Below are experts of layer 6 (counted from 0) of a mixture-of-experts language model. Rows are named router (the router's row for the expert), up (a neuron's input weights, with its number) and show model dimensions 0-127. Each number is 128 + 24 x the weight over its row's rms, rounded and kept within 0 to 255. Numbers have three digits each.
Before each expert's rows: "gets" lists some tokens that make up at least twice as much of what it gets as of all text. This comes from a sample of Wikipedia text that the model never trained on. Tokens count by the router's weight.

# expert 30
gets: " ", "1", "2", "0", "9", "3"
router:128130142111161142112117145109142124128131108116168115155116129130148137144102121165104124113108016118133111156156118121181121128127151084137153129151154200135175128150159137120175096127125193101142149143085127120093114145155117074138119116149187105107125116132153131104132142148122088116113127104134165097128130147126139133132138125161124095131159127149138119108130134124100114138132
up0:165103126119125160153154153126108132106127161094123092129164144153124138119108137124085138131138131126087110154114118121141106125118117139110148113189130140146146125134187109115125103119115137159110146146191152142110173111096158123156136147145137114095115085122145156124157132125171099121089145132161135139098148088106087098113157165147134139133144137160141156110113141131101141146165
up1:137149110145164148110139147151088109131104128112143109128070156097140114161087159131153095177128086144112080096108149089159152118096120063130145133153142136106137147128146137094120106098148101098162103192108114128120100159123093113136147160134134081123099126119167091150133143100125116078146130153127159161154142141128124134103128157161095123144140132164109133079120095115140178115134
up2:127104171149071104125113115115142160158135130141162069138144111132147122131125129122164108149156144131165126120149107124123110128118151111130120060156138133111151121113102133113169137130108144107124141121097158128105148127131098163126116151138134119121137124166148135133135156162124145104087118104090135118136134186116134129133133154131100146087138117199142137157090127061092097162158
up3:074089131155135067170087113133149150160094150119111094126158105187164126159135128135132094161142107119169089118130132112095110135132063123170100109103154137146116092137133109142129100094083085132158132145099153135183159150148162119161121102162114130140094154092161143137115131124145131141121098135107167155161132152125157155100141163082147150152165111137142135122129121118108132140119
up4:129121127148187114129176128165144106136136123169143140111110136124148145084102120106119113138141137115126134140166093112118119141109157077129145133151118160122144154114216155141125096126092168148085121161189119150145133125122138161114119134100177140087112115125093091089113096086091106163094123116116108113137147142096153120171141157107140151129156120141102089093141093099176125151165
up5:149151124162179120108119162194108147095104110104115106129118149106151135122141087144090104120156103135162124153138109121115136090102141136092102102129066085131077098171140165133141096116141130143117142157123165148172098168101065115127098153123100183140115120137083117126111186142128171123149147144172123147152124102118102145179138184162146088151155161139099158105081136117097172134127
up6:095108168134158120144142117117133139118107110153120095136107140114107123087143143135075110115113116113132139123143089095170104129133099078165107123086129139120138103151132118116136127146113126133152128174116168155127152126075160145111150143139144146181119114131120120135140159133144111130086120136126154121098148149190165145115144138142125165165083165171136105156119173077137102126143
up7:110113138136158112164128141136102134150132157149123185154081119150113177133153125101128126125090124126167114150098152105124149165114121120144123093135122110130109159115124133098109110106115089115127193115159141142183121109087136144116111137139130139168160166133146099110117111103089126168139181121115107089088102169149104111122108129122136096122116131088137159109135118146087103124114
up8:112123120137109136126126141161092100121131123146162110075145111146108102136160133090109102122149158125141158138174114094131126076104122151132145130154113115089139091136106151077146156103141142139131118132113119129139148165094129156157162127120121091084149148121131090188168131115092128107094152112133097136107117093135109139153155148145179095096099110173121119139129141095180141103117
up9:127112134139153106193092140130115162144113137149132138126140134130150192120132162164112121117114118103158135123170128122149131130146137079131170112111138141099127142137158175098093107100182103090100124116095098134131110148119169106188138167135155116145096122136139118095154134110169145098117104158119137137124150164132126111118127141134126118139146125099181147125191126144105098132072
up10:113118127128094125099134100108160085116105164139126151136173131082110164110129162115126153096107039135146119152133118129130107133102101155123139157098137145147090167179152177106115097091122155078146130107115121105135106134132142140111140151142169173094110127135109153125180121162122095152099170157152127123153098108110124107140111152141111136154152086105151105130140116105117097145154
up11:124112149061146139095111095128132186131108129108140092127119123102099144111149168158115119137136151118175120111124111119108133084110133112033126124130132151146081106121101142103088126112178135102121141129159144096131120118100157111114122121106134122172185127123131143107134103135177133144122136131187135116097125091122181107137108169132152129139140129159123113124170156126120148152115
up12:118109131124132141120128133103093115112144116139176082141088120089119105107145128125133088116147131147144135145134131128131131121121180156144106127201128132099175133077170135136134150106122158125124126132148156115106112150119102158082125151146182129134145142130133135134123163118134128123113155123111071133123096123146118095144124136181136077135116091128118137127123144072165170130142
up13:135073129151171133115127113137158148176153148122154139136149144111175131097117111169096114164140068094126104145128129145169165138138107109129115093149109131143142142142151141093102061114147107108124102125096147151170098116136130117191138116162145136131122141139126164078102111103157152118111159169126136140127171159140103104123141121152101125165169122091111122151099150143126126128125
up14:109162123111119112153114121128104146122106177139139088106117145152178105132128136177085126133137108116142161114108141098175107137107136162136090153112155140146162183136115128114171086115098117066107081138090131138167137067123155207176154120114155136114123126132138149140079136152104151086149149159114074143110143124119104133136117127134140145150153116151108145124121163108095103184129
up15:137108148116121106150116131110113127113111120153129123081098138121107069158071091116067123112122118100151165114144160125101134158144126146098143147115110139099167140113121090125182123137163140077119114145133178120135079135139119124113136156130159143119132127097156138187137145119154154129106136174163107160090120153129128184142146155110091110100161115109117165104161150098164106147047
up16:119153139150129110118159125113100065132113178143181155093155134153139140133107132113151097139138095129131191101108139128107126152143126145125104109123117126128102106110168137134108150142118122124183070118099170157147107134108119157111117086152177092120101105189150138136131095145113137128115102139142145125112116127148135123128169122141115147090163145114181122177097193153125171100158
up17:153120087142145136089126153121135119170171095129127174121130143153112180104106110113139169142075068125153132135130114107084117130165134113104168149167138149080114140137153109120103110149160141152141089152138088178098106154128083070113151160151174110168124123129135132115150105112104103142126137148134210118143144160149128145080132106115112097117112127180146125055153143145120133144170
up18:118113122131128114141164151098115166156141146133163143157095130167118115113092101117086091149134106108112130161149135130122094117154129116155106105164152135109146150124156098091167118115163121155098151147119123160131159132111121103124132138103118112141128116096185127082141128138118135140095128111078107129112102112131115112128122146150180121138154128135117157121112084157152162159138
up19:109129101129125129160124146159080138129102102132101175108143140142174150132132115139167110103130161151134153123130137136165121125143134128098135092088123049180137145142189143142116122101098157105092088119105124154180117167130132151103119111100148143120134105160114107139145065151078067115118151109170113106126133112098121111131104160131146125134156164133108106131128119157124184092121
up20:135152180151186147147143121153114175117108144086150114163111155128154124120153108118118111118153124101128131132139148108094122121139106138127190079091142123123107117127145083134130122141107113124112126159147141149120167102114119129171117129136143108169174127124136170114122109124118112147085148137115130138157131131129116190097128151133098127119141139177104176162128123150086083113178
up21:173125148098137109148080176162166164107111140158150109140158127183126113115128139086138133150149182165134117102111123141126171155118150110106186174134144163065105137153122133169147085117122123133142105097112136122097103126127112150148108088145130096129103122118106130147146152123118118134101110119083170131115116133118113106138176151133136122159150087127124108108096161134088123085156
up22:152087079150079098110142121144126167161132100153113133104175168164138080102131105140142095133146095102098130106123158137128117126114101145140093114103150145105129138138097132104116125142171148161135148152088128133128129104158143127150145158125123108086108138171167118160111114138148170127159149157139125196145162118118146122125132102126114087150165120158147171087107145159115125139135
up23:103158112140181168132104113164124117120130120127117191157134134129128183124112119164149120140131118139129117123043132105154110068078148100146155107139124141129120148129123173104122101135087152132146135118133102144138106104106139128129144149155142141163143135142147087116110100122080137106148179132127173153104127122118129131118048116120141156143116137103129115143165125124159200103133
up24:108109088124132130113159101106134129154106144152146149138097131138134143139139105159157114124099093096115143121106141116187108109074097120160162084103104131101167122124086146118115092133093086157153149167117132204119143096139120151118113138121131145140109132113147155132177109112094108166106043138114141123170136151133129110102093093108085152118134166157125138157154166089160118123133
up25:077096132110144129165146113153133129112089116117130118119090158166131128117139105145138145103121073167143128195133100137124100153093143108125162132111122182116105103144141128118098093114125152144138112173131138151111157165110133100125135111125141094119096155160099103160132135150146113174086108122197164139133131146114140152136147117113114126102122160170134123113130142123121163127159
up26:121117123132185145130150130107107140141117151153149161122079133145081137156168127119101115160130156127111131143113116154149105135190108114141182093114098066114105131104149115178104128140130078184149171100147132174132111150145128106109148114117127118141166134138114137126177116110124162151118133104084120084169129130093103137108104142151153103115109124125138116170123100110103113177125
up27:085120140118126131085089106081098132145162119166174163105147149134137150110142157190102097124111169134148141113133126117115106135126167156085126133151134131154133150176142139118092106098124129110150159145123148133114071130157082099104152163145145125155119106141097106116117134105134135085141177137143169111135126107121103138145168134129122123084150130100134127134154134087101135158110
up28:155142108123138106143065104147145112156144087139134139132179106127128162124134105159190165114103157162119085160155115124065127097130137115109144112127123185151146109147117159147137138126153152123119125153133106145123129142110121119135132145117168148107120129135130109159149091144158078110109123118165115143106105117118182121138091107119143122123141157107135098102133122159116138118134
up29:111133105131143118150120114121130130081134130149153148127105118155087142060114145116064188142094134117151162118142120146116048154137149119135144123158161132126129135187129140142118142080108118123127104154061097143129117124125122122143145092146098134077107159106153127104130060140180115133110079123114163143107117134108108122150129146097100088123152142149164134110112160090131090171123
up30:137119143103096163128152143126147110120132112143132095144152131036138132131118145141137127172100063135122106143117101101200165091102148110163115137189120138109173161092149103132121126142141098115174155150104101088150110171109098168121119147149139109112126140119166111122100120104119161139162153130136163102137137135098142112141144122141136125129095099126097106078120107123105143120123
up31:183091150149102117124078166191096143142156121139109101108115134140164079120103129135172146133125181129146159150156105141133117124143109112081094109129124135187106114099139109140153127139143193146123095149125139119135130153099204089103107136131142123110121131150124099134131107127127136153156190142125122140060130107146120135120120159095170134113128160203158132131192118158106132099107
up32:115128125123117127136120110204141102094106109113149135161144155101153097163134143161142137112126108155089108119148106155132131095092141120153149152139149140114160103109123135108124146128176139170131122108151135164089175117151109138130169153142147128118157104092147085132129161120132137089163105117079091105152135130158145138110113099136137159105134106150083144173116152132150127153117
up33:169182124140129132168143124141146145115079121078104123159083111145150117130111126131144140103107088175109108139142147125149145124144137109129142160129167146181104111149147137118169080144116166102109120130104152130115144107090165129164138164111117111186093127114145123137118167168150078110148104129122114101210109141148158099097134161069136144098142100147140167110129158112126102118134
up34:119142147141129121113136126149134104139142111133142143123130098152104110161096124132140135109122143118122147127141124122156115182160138083089108190122122132151186131106157111143105108117160111131149159100125149165152131109131133119156133107136110125162148159113111163134127067119162152130121105135112155122111141096128113089145146089129133099124122065106114117146144143097105136131126
up35:130111131123109123129134127108117124142097121157127102123109178138082095174092130135137128134125122104132148135137122163205113117132115140129141161127159130147164100121111122134176130113103105106164136133129134106153129149139150132125143139149144101117146137141142123132144165121110163115132102128147161118069097136122139096146094109098150109030129121148106129122137144092152095105103
up36:099120083148105135140100143117140147116117088107087120111129150154170110147129139125128162120116111164161124206103149083107152124138129156133093138094115178130118117132114131128173115181136138105144163120116134112126090109106096091160111125132137126146160126138167055129115117093096101113156132122144187099132144147146080171138100117128135149094131128132132103119135097131130119151106
up37:121113119163100118127119134130092147130121117151151094120166132151160122159091156117138121185116105173111127095160110087137158037130131138151097144094131110112130145164165152132090120112108154146147144148127142137115118139095140110165102088100146140131116123125150149159112103116119120093113174139093071167134092097113118156167126111136161115128107155142128157143137117063133123113143
up38:121099122138094125127134117136124108150133127117143124147126147124099155167106148131133126124084085172083120126172165099129146103107109161086092169128142182140130116113110134163133126115128128090143113153113147139118155112105162104114088118092147141076130099146130116136168131123092103128135138142139123118148113094144139130134141127145105110107150148087117085098154095145150138126109
up39:089160116137116161141138107100145141182135139064126118195111139152142134179105141118098082162148083133088076157138115188136103162112101138145127117153126164163117145141163086155161104125127130118127144127139137165132122149164176107125113147134123115088148115149160160092122099134145141134084195134077153150157146131089112147109147124112110122161146130103124121118109121128090129143120
up40:124111169143175180139138109125144107142118135117138143145126104136145164091163119128148165126141128107112134125138120117166116101147120115153146128159132170096109173125131092174137121101107110102129120079154162112142121149127107145108097126170107134157149145096140099093076162074169122118081140083116132108092112184150131105163113113172109076077127146087125127106100099125107090107142
up41:116137127161080125165152103086134145099134170160108129113152168122118164111138123156184171126113113103108143139121152138067139167116115135142128085120161103145109120082146134097116091115124137096095085132143170166149115175118117117146153113149150144123075108132095126154133160101150133120144088150105147140124137160172102117118081111147116130119116130138119166132150127141122138122125
up42:096144133134152124135144154166142103107100127119052157110071137121150131113108130143154135093120108119167164146129124134140145165136082092157150118073101079116120110126166159162129126120127140092125122136170143164132138146129139101141134140130159156119152113123115155132122138175148128142137104128153091112103087127104171127089115119083128124140132118121114064109111182114112132146093
up43:123129115148083149149131148147111143164136124119124142115122173131126141112126147122150145099096102147104151159162100150133142112143129129140097136156122112140152154132153128137157199143132140115156102142096179112098230122115107115143115092137160104105135094129122096143134139116181134142143113116109122095134130180127093167104132143107144127129106143143153109134125118171097122106160
up44:122144133144128124111093093122120125130126165173184139153154115113103097118119123114101077151125142139121157133158145152120144102133173101106128143171140123129132156147100086145123092164133145159141066138160098136107127171144102130126155145168164131098127133146126105136096110129140152099128104103107114150112077109115180159159129162127093156122152128117176131127130170105143112107076
up45:118139151131106123127138113121154134139099122119139088110084146132171117169127158161131128129138071159164160140110124089177107120168096137164123123121121119119139112088152104131154117159105114074117145127081126133122123188108121133125074124146136085129167150124147121094143139123128078126138166127134132126148117112123121144150139160129138147137180102137133091163133117121115128098111
up46:141140093135113162175110157160124114133158098171126138140143134105144191109147123132112119146111086137100149041121112093157142108150127107151116163131136114099105142189150154085111091136120172167105132143096114100111118158162113096126147137154122127075107112139112099113102126111122086088157140166123134116130175118120108117130203167155166109151079164147116133119148136127131168128208
up47:148151138148130142132158124105117081134144154184117134172083089112158124149114105122151106151066106106082119126112109109139102077131159070113145087148071156109149124125149130110091091122116147105112129158097112135138152128127113097144143134183123087113103128142195110117123154125140135105113152121088095111137125161127146124092103163160121143129126106148136122117152147149140154090127
up48:122125144112150124099127103142162128124172162115153147131161164120108135129149174124086102133137108123161120108117165130171126148132141103073151112168157109142128086142117076151170116123125128110141114165160122109123102138101101117119079124109144141103130176089130197104126104147129159133121134144095112169128152127141104123116157135116169161136147125101151135111167134111087127111174
up49:100153119151161127115107123144142127154105079084149160160152088114131127134181119144108075169123096145127104145167116158150127104164113136122086133132139134136170136125134151101147147095149092122168127136087158135141099140137091131101100136089152164127133155116088155100114102119107134124162139125120140140114129160161126129151138098095116115096136178109126107127137132132138116183180
up50:131103135114150126127112119143167141148145130141138125122123141134117096145160102155103120129112086105164139085129129121105142171192084152122143118068180097125115144137174122119153137155154145050166097123105157141168141131120122128148094135156141161137124147135106148144083140138159120154138113128112155107142106115132129194128102068128136121134149173148138111152110139143133099118133
up51:127145159119141146167116149117105125125157118140171166119120125114153167105121188129089109141118110172113153104107140183162153119129167137165175133192087157122131142078130175174159159124165134104181131120118096140123103130135116091117126133111151096135127125062179090099143143143112123101112106068164131116128124134125129117157118088139123138144173097103075151112098103127096153130096
up52:133124125125146113113125136116096097141101102170122110121103130146179074156142141089127141138095161131117112120167122132162070107122116157131149134083077108172146124107136160120105174079126160103150106126103143093123097133090208107140152166071126132125172146162146166142171115117098132133116128160123133123119120166120149139117125133153112095113132140113127115104147137116154123097143
up53:124119098144136110107087155163133061126117151133145086100110124136133071145120105114111183099096133101131102155126102094146108133152137145132112126081139133181180101154102136128143116127101094093102130124133184106116136127120136114116170100128136156136127119133147146135143134169139115122135133095117069115077142102163153137127114119137171146140087135171126087114151154116167065116106
up54:110171161145154176176105091146111127144141112139162154176091132100128161127173099144116108125144124132152107098103090131119130122118125117112128155152123127135132186119129166087130134146120157166159135133159144102134124129099083125079100151125117150125099106103129132128167148114104107120136126104105121124143115128110178102117134103125103114110151153155155107136158099113144146128159
up55:130118127097169111122124168151134100163162117135132132126077129103116120094117125135129127119116113098132111124129108103118107139122147109114147119122147079117117111193119130137136140105195146148099078206136120122127143077145162072133138139101137153145149096108155118114124171136145087107159098131100148131143146119132156127124129095113117095149091115157129191087167107119136143150080
up56:090116136128137139147147128161151182117117144122165096154112124165139127121114097190085127152168153134170102129105114131164115165119121101133111095108140100115127126122134112092151128120111096193134133114085155126129121146153136174120107110102129150131153125121100108120106115154148115163119136135089119117160127122137151127123092148126145152106109174125140129165109124131102105171116
up57:098184128141132141128108122106123192134138126135139153142079154079112124122150130125128149101125073148097105126133129145127114145099151096110175159131096140143133091118072148163158164107162113102120175146092115133129096105139140100125122093113121098095072112121130175100142095118154129141183111138122150167156153119116149137155163099177117099159161117131164131117161103159108109134135
up58:137118127141112119109140138141145128113134066142156102072141134104144146131112149155117108087131112129152173146118109139111142113109128108141121112104072149117151142125122117125157104167113121121142106133069160092154123154118060125099095157118133121116111138106108082137072148117105128142107122093174124132154150111127126140134175161115179116094145129184143121100134174089114171147170
up59:125130117094101160128145115116094130166132129121148154170109172128174154151162171103096087113101077113118158128120131154182180109127123084113140149161131112126151132106102112160164105117105176145136140135133143133120100103127103143123133154143129124104130087146153142121130115117110172115109100102123133124135130131120163107104157152126136158116102173116116152061144138141122125113131
up60:116088129168147093114107116149076124136146108112142122080168159143118084133142128158115121138123133128138146126152161147107130120134097160116093124135117152173165126172163142132138164114158193099113096150108084085116123167180091124125119118117140131087111145151170132077143126143124108102110140155083153114108072128093183138142111120123137099137179130180143115151132106147138126128121
up61:130128134128152145143134076154136155123098105144118142125118140106152150138124143154042144082090086150136142114118111082112104112144118123164120101126130179119136124140141133146127117182148158107122138145106117164155125114105142133115098160109178103129107163098131117141100134106117167112108156119196153120137157143148139109117102135102092133126090166135110105074101130119126131179175
up62:131142121140170140120162076124131146090113134113123124136146114111137154123097162152104159116096142112145119120111130108155086139114149145133189152085163164135167141106124165212054105116138119136133127110161075123147124125103113157058131112080128151102138113110124095105139111123077116149138127106138128136120134075124129120153115121166111141151164115089163094158123178131100106142159
up63:131122120125133128063136175129111127142140142112139117099138133178111129116075136061141120076171129128097099139114144105167157115087135138155151132131118134090129087113131147128144092109116185111094153150148121115125112105141136085150121082139138141107135158122161070149161142111136115114098143124131110141127162134138120125142118131158163135151163080112104079131090122149094161113168